Weights of a small mixture-of-experts language model, trained from scratch on English Wikipedia: 48 experts in each of 8 layers, 552M tokens.
Below are experts of layer 6 (counted from 0) of a mixture-of-experts language model. Rows are named router (the router's row for the expert), gate (a neuron's input weights, with its number), up (a neuron's input weights, with its number), down (a neuron's output weights, with its number) and show model dimensions 0-191. Each number is 500 + 25 x the weight over its row's rms, rounded and kept within 0 to 999. Numbers have three digits each.
After each expert's rows: a language model's description of what the expert responds to. This comes from a sample of Wikipedia text that the model never trained on.

# expert 27
router:536527543499469520531518515489524506522507484502545500498501497473498502545518509517559470453538493499534442506484522485497512507486522509501526454452512461474531547493465534507492528476475518493522503485474535511509486533513506482513523499518501512510488436523475493502513545478506521532491488514499521499509463502496507511486496467484487499500507485541511447504557466496480511500492511520489482512516554524485492495504469499525551507489517494491466442539524540482529520507469511538538483491472526475469480513466522517451467507520494528520534518495511468506439462540471533518
gate3:504454509511525482515466492488495531510509492485480481529477519505423495509486501565496520511524499422507491530484519500524472488492484509499504472487500518556465515511494530494511496530507505485494508512527492540543494513505508470481500523473474524520523514497470533546473490534455512461451513469519519515528490457452466528558528499503464517538537521510528505489527543512524498512451523469477531536479482484523497531512516506505509509538530483523477485484493488495509541482529536517549477476528522530476479512473476521495482489469522482451493509535492508507551485497528495512
up3:504510512476454505518429526495489458494511504495505493526479530570512532558478498531451521524505454483465464465543474495474524529536464546551536502538492524532477484501443520503512496525464510480511522505503486504496509490523533555493475549484517535512512505485489510511500503458514486499480521474434496491523507523459541495535483522520501518469511498509525452516520494511521519483485497506473540493499508481475495527478491503507478512522503468484489533499494547507474502469562511531479512507504470530496528497528487486519516487498512466465511483481503483486500518545530515516
down3:513471507475483479532508498538513538462502492524521494514474503502483485552523510517562542517517508506496470448533499488515474517529480506463502508433512503550454506460510546479509487481462516497479497506537478503495488515516486528524485529522513502497503460545492452506467518458508514541524526501540475497517518511505512517485537489509498505476521483518521503538502473537490506501484533503480479519485502478460556484524495486479516554533481464500513529480531487549522496461516489487490485529507548504478503499483488543525451520557522471441497474494495494504470488509517465532
What it handles: Clause-linking function words and modals in running prose (to, and, that, who, would, can), plus adverb endings like -ly, cannot.

# expert 23
router:501544496502495453549560476533464487524481462518493457508535483536513546458474525526493518468483473486507523523482495455537476481491499522500478445526518481430508496527486543476505563471452472499465498529487503495499492514530504490508525480465473518477505507503466506524509472488502476496506497502488491503507515567507482499495502512484494496527465501526502474488491515478492494482509501466502502474489506477497486534514482479514473539514520528446486501507498558490511433509498463510469522498492511474468500550561476526504518459452528522492497510527521490487497494517505470522
gate1:488483532473505485530430470461516525520448461515508482509509476435477463519500505506475496524479457509477524484502519524507461536488537529477492483546489531500483474455503523511518521496499507469457529519510522462492494524559508514495476496515534501511513508490501540511496549495469495547480460476493488422532478479498496530519523507500472533495547478496522468528500494507574538503477483535493522504507492512473487528510512469476505489544505459500482524536533518511503500502493494518479520482485499505497480496529476458486507471529493470489451538517464530482514509499519496506
up1:502473532487533513495444509470533513506435498486534571539522504475507529474484468457484509502482469512507494483452506537503537544497493516483455502509515513448470482479529520514505510539490508466515514502496521518500499482488479472499456506466511518471493505471483529506501475511531522535479455472505495525497449515557495495458471506501446545509473516457495476498478486497526545514494500499502503470498523459504520510460497461516474536523508468490526495534531504500474475504523476490511501500539529539463511498508495477515536515503550497483503527499542492438495537502513503501
down1:455431532508494496459504509500463497508502457491488548467494508483502496492534475558521488504536508478476491464529441548478511538467490496510516513492472473471508474528524502481490547516495511479500515528481467472525523507503514475539456492522471528512533490442520459484541490563480510523476494533499468493488547502502502504522500491453510476515493508531511459463506484501509532508442516494492523537477528461507516531497478495477514501479499513535530477512487506507540503449525531500507527513506532501512465489529513475507472531492500521456475520503466469502501541488476493483
What it handles: Final pieces of foreign names and unit abbreviations in tables and lists, e.g. Fenerbahç-e, Modi'-in, 50 m, km, kg, closing parentheses.

# expert 37
router:482486498497460527497476491523491481497531530440506515496464535518472476463472499492511478518504456517484496504558524463574458495476456430475509527484490506520485498506486535485532464515551529514500513544524482489514511508480512467490477487516478502497523490452501510497490495524442498502517499507513513510507501487534486495523501503510543462484504524448457509487451501571500471488464459500477488499515509496516487507515488559490516479503491490523458490473499486515509517500510469470517511497527503507521515471535445486479546441535457485496480508533507474515493519500499523483
gate2:489513546499496458532502465542472502507499479466512475489493515504530524545478519521493509509487499503466473514487537522511515502497501474505460507470499489483511487475520540480530492481505422525511444504531515472473500548501452529500500506512511494467454494497468466486534537503513519532528512496487485473519487506485493530482450485507507538490516492489523471503498554489504482496493512489472488538463507502511506558546486499495513499438552436528461495477485508492440500469487487508556496541519492518516518511493486471504459517522491513529532517506539517522535472542482517484
up2:487465522446467494492542467518468452478534473528464511486507481445543489534475513553533513506468497493481479512505489482479477508498472467583489505488502490490501498495502505481507498451523499498501494489525485479486509467525455497473514521499553537485502491517541509529480516518548487483525473504487499509506525486508498509475456462487510474471471495509437493460472547491500506479472503487542490495561540497516495488532508486509470487480469488523455469458474511489488449506495472502501524502533524503509486495510512493480484483489473534560523471509437507513530494520506504511
down2:511489486530539490446524503488506542459503518520514487523500506478494491528543505469484503497540473496484559446490491528509513504491504521496477492513472467528489493473454481511503508514519452508474474512500499478479456520570527511548539500536484452499532474514520480488537495504480498515514482503552463496508516514493511504512502485546463535504509528503489546520552471487541527481500523533471465516467503541494494467486484509506469463517505509491458478430485491519516459478504515448477478532502504511484542516484479523506483465505507528505509490481497516503467453484482452502
What it handles: Word starts in table headers and sports statistics columns, such as Score, Runner-up, Pts, Votes, MF, DF, plus res and rem starts.

# expert 29
router:506515512521482478530478513499506466494564469545489497522531545503490522492490503488534472464468539519502468516468498507491511518489550510478483475495509495473490468512525510541520511453512448507447514454492525478529506471532487515494542540445522500536492466466520506484518528514507452498515548500504507481500494535460500514445486489523510510489489462521500475523483508453478447487546468471520501474496490508511488477514481465541501485465520486519515467496498505474457484462506531524471527504478512473508518484498554508485512494480509429508524513491502505512505455515509502543
gate3:440497495504502510580511534547539471527524528511508481512464492468464486460497478478450535452514496499485538487519483480492497510509491519463496520484473441520499479484554505492521487476498506510450527481513497500553492498530521521503491500488482508528511496452468507535499512492541487481499518469505509483522443490509478498522500524503462476503516493481510543472542497487482506473478478543503528530483492507504497525517495522479476510534518483489504560502481529521481534530492547538459494508496526541498497506490512478468473514538550509481524559507455506496506462501479497480
up3:524460465471476473475538496491469510444519485513489515489523486514465473474491489480500480489484511494474496455525490516516497480498523520498512551493440568519516473517474495494495501516549510480477529510538461502459541474481481479500500474470500460495533537468497488519487485468465536526493476511488467515534503482515519487504522512510507515553516486476507494502493460520503485497483481461521514490516538525478545520484503478557471487530525516494490481531567499497507469513548505500537501448478485490498516514531524511516449470470508481515506489557528524523530517525464479538
down3:503523494519508476506507446514506481468545488483520506468524508508542477541540455524494495544507498474529484491505491491492467505525508515496543488491484505474501516550532477484470492468509503515522504535514480510482574430516492453541559469456511494518480483453514454514481533456548528487510497488511507497490493488505472536476514517474514502513486497539520497518510489518489455520469494509535480487483486515499523502472500490476487470500542483505524466501522477498510500506494522474467490476483505515492553462489461472503509455463483528513448507535509443483551501469518488515
What it handles: Middle and ending syllables of non-English names and words, Slavic, Indian, Asian and others, such as -ić, -ko, -ka, Hrishikesh, Sumgayit.

# expert 41
router:483483510495499471499487509500501516466470541527506510501461484480535506508521451472499483505515514444478517487523526526465518544500455496481460509540500520486492524497504507477510461516521502491503527494494462469517482474497474487489496525452509504494488495522487471481466484478479493520485516536516512436486506501504490478549492526507470524517509521499509510507490473490521438520553435436493566504510420499506542537520497516522486479555515498469530508480473518502479456507493493510476464519519501547482514491454483490521468505518480481453514499502521519484478500523547463500
gate13:530548520508478478468487474510508486488463510524501511494501493487500475496499478484505502483530507477504481495453512475501442521475513522471476488532516471534563514470492519545467498496525470462541534474492475492498443510524502510533503519477471511490521460491468563511495458465468488492515432468527460502494522475484498513490512499510495492501526493505544477507521512480528502536524520503484472525474504479528482502511459499505500506485511490529497475493518543448465492492552487507472484486478488492530504506496505489510437467527494507496524512492434490474510444482505570543
up13:533521486530493482510465518484487517518503504493480543504486473546450529503490485530476450476507487459525503451495507473522490458493497537473533494525516474493471497510497517446511504461528484510471508466504478510509447510525524495503499512554485469522449447506529514457481473509442532486484508534506476513492490488521492475499499483504502517495461490495488473512570497492485529500502502476535486486496509444498492520494545500532509507513451457469502507509479509487517523560480540472455539555529503479501516528530464525492490516495487532505504458526511481491489494463506530518
down13:501529495491503480492516511512510461454490509466508467475509515489482490523538544498476483473496501544528461478487531488477453521450530483492475521489504459480485476494508532495454511454540499500464557498457495465499483482509495487499518497514466499523482476544517473518423485527502528494504476538486513531506491487523510543494457480470437500493479495538521548474492497502475500519522539529518501521533485520487490518508511554518484520492486516496490504499472545553519476504489465487492506447474524518503505526504518457510505506500497446504532492511463483456520507482551520488
What it handles: Whole common words like set, death, right, award, district, Year, List, plus pieces like broke, wake and numbers in dates.

# expert 5
router:556497515478469496498505492496497476515458526457518495585459543534521470511536478494521502518540523497509521472500499483504497490512522484495491520539508494506477469493503539449462517533483497530502489515500500457532502503493516475468514465500504470459540525529497479459515486480504506488519483489478529506525509491549464501475529491501470477497532545492539495506549441530498514481510506460505488524464505528528500470487491554532485471479484471542463491535478538518492487499466477506472492533477505507500502481502511530457519522530504466501462469534494523540516519489504452526
gate3:478500487469512466455486466469539477479526506492488462509465514461488479515506512497525525511539510481525495528515506456498513520511447539494480498507526473472511523489482498512524493516535509483530502468552483475501502476528465502485481476499481496498500482487525494533477494520435519517491484517469471433499473452467471502517496471497531459491509511506506502503493545471535472527481495477559524464477481500500514545515536482464537497484513472490472472503504514498506488434528486523522499524511548525474513525480472483523488500516527467495518577529485522541469533487476525483
up3:504508502460517494481519515481547471521488499461515514485503455483537487529516491457523517537472501532507511504476535484467462506534489513527458487517535498492465477517487494500458500495510519526454529522507524510547555489523502481493555485525529497475475499505507467474491525520539495510491474516489508458481491472477453521501477491497503474513459500507505530538518543479482466491519493488548480512474474523445503453504490474473526492501541487507505503491535525519495455456489485499488476534497495577455525492458524492518469520528530498479543513489539494498460540527512487486
down3:491450516504490524506494505508514457468437443474476500475524526499484518505482475472516491522524524545516509505506489509489582502494518496514505536503519513498479501510504531508504457503459449488500513494512477517529532484508484489511541479533503467511505511500497467527474531481507512509502489477515511487518506491497475534445433499543480520504530485468488519513463504519502465530525441478528501481501504508514523441462491511539464450479459525560516503491473490484510496515474474509515483504483478505491543511507548503497482516485518514493478477530491526540497579491530480482
What it handles: Number pieces such as years, amounts, scores and table figures, especially in tables after pipes or dashes, such as 1851, $157 million, 30,714.

# expert 3
router:470498498490516464444477470521512482494453466500481464475536486461449509522527540514541454494506483468511508516519510555456506511518511516527460397484532523467472523546496495489475482466472415526493495504469548496481518481496498501518486535472540488483518496508485500479501497504549511474494498502512523514458496509497481485500481473503516481484465453477489515500478466472521481485512495478499481445514464491530465528473526481517516530495533498531538506467484490501481487501521521534484504498495520492502473486506531506484494488516492543510535469483532480508513499481502494513
gate1:465549513472500474491479513541470493520483492509524466465515496517474463505460531492462500488499471477510495501485472510489493499545535495518520487474452491512450451511459493497524505465504484485489515553483492482513484492477513497515475474445516480486539489495442494507452560480513527475467501526524527459492445495510518491470530487502516488493531492499491494545487482509520475512511514490446504572481457511501554533482484490511512522528504509510508470521498516515492510455542521514473539516458541526474479479487541485520453515468524478470478520506510517471508513487499494505
up1:512506516559499499492518502525462531489507538494515471475465499491499495470487506513465506479501524554509511472463473465569525485554537505495531504450468507523504504504545488506519495503502471489495521506533529490520473549451468522509465506477505529475517503492503529538494500507484520457475489516478493482453440498484525510507436463503513510550497531476482495494489512507517497519514510494482499513488505528466516491543547471521514483550492509485526465554486431488481460495498536493499516485483503523455507489519500461517516470530532494490514498519542489510524518523511541493
down1:485552512498460486481500456522479480484484484507492485462470500468495478469474487486497529484537481470510464518486485449490474495553494499502534516502494501485497468525531522490514477527532519495541520528463545523528487495524505496461510485469516543466510462514463510510539565502513463506528496487482511493489477482478514522494525469517556481515506544488523517508494528504500457523496501461483506473473524510497468465487476454496513524506508499527549478502496517491486518509505511480477501498500517529556496448456490500464513560516538440490517515548464470473513529522475482473
What it handles: Closing suffix pieces of multi-piece words in prose, such as -ed, -ation, -ness, -ible, -ful (silent, colonization, stereoselective).

# expert 9
router:517488480500480556512500512466537508506497511469539524502443489506467456501490539495437517517499487550486526502528513517505475464507467518530515477523543526517477525471467464527528475510489522531530498533486497504491511494494538515500470476541504484532525491492488456499499493514509534514525477457483504515542465478521499494529532504503509472434481537484500480496481497567510509502497493518496496509539546502502481467490544513486499557509505497489488497514471476510503496475480475486483493545527525551503474496528491482542552494480478478525460492540487442447504486510491501527
gate3:488501493504485502507525536544496535470502512523492470561457516489504508533504458460469503508514488507481538478498493477502486490535472515528484507480496459465493478489507492498473505503476497514537508551493464470516537511473471452546483500511531474509487500503460491498545552485484480483464490523469505499483486483524483485451460488505536536470455490474548500492489460535520461499467504475459488526490486529518501524484524491486514496493527455494496459451465524475495551493499512536524517483466485506533517461512502522491515488531514473542498503489508487478488488438451525544
up3:514529556478500490516478444499554508506460487525507508515502474507469494486434522496527550505510528476483540523527434497470516496480484542449516519480483534531505495506519508467460510515490483503489477543489524498482512475443491510496472486481504491454544517498502528521474530495499482509537512498476483508475506491489542463480505475475506513499456515457496502491490511511466504490510458492537491468493516543483526488501510496512491508504536495501534462508519502569508514508528487534495493477528468470505498519517495510467509472510523442519443538523474478474568497490516497490
down3:458529469459529477517540559493503520498525512513480474530510523524489482457481518474495511512494511494490495525495481494491533505517513472498497491495488491480565523487489487505483470435537495485450491532527493460546470487504507483480476468504520565493498466553466498531531471521523516524509518483484516515472510460508470503479474543522532486495490512511519526527471497479462511504498470505484474489506515507529533508455523489509498476518418493502484539561478475469494505523476489490533535521500469483516487495544516484482488517497524473488464442507483486519470476532496464501
What it handles: Pipe cells and separator rows in tables, especially in review-score, chart and filmography tables, plus lowercase word-start pieces like h, ent, isl.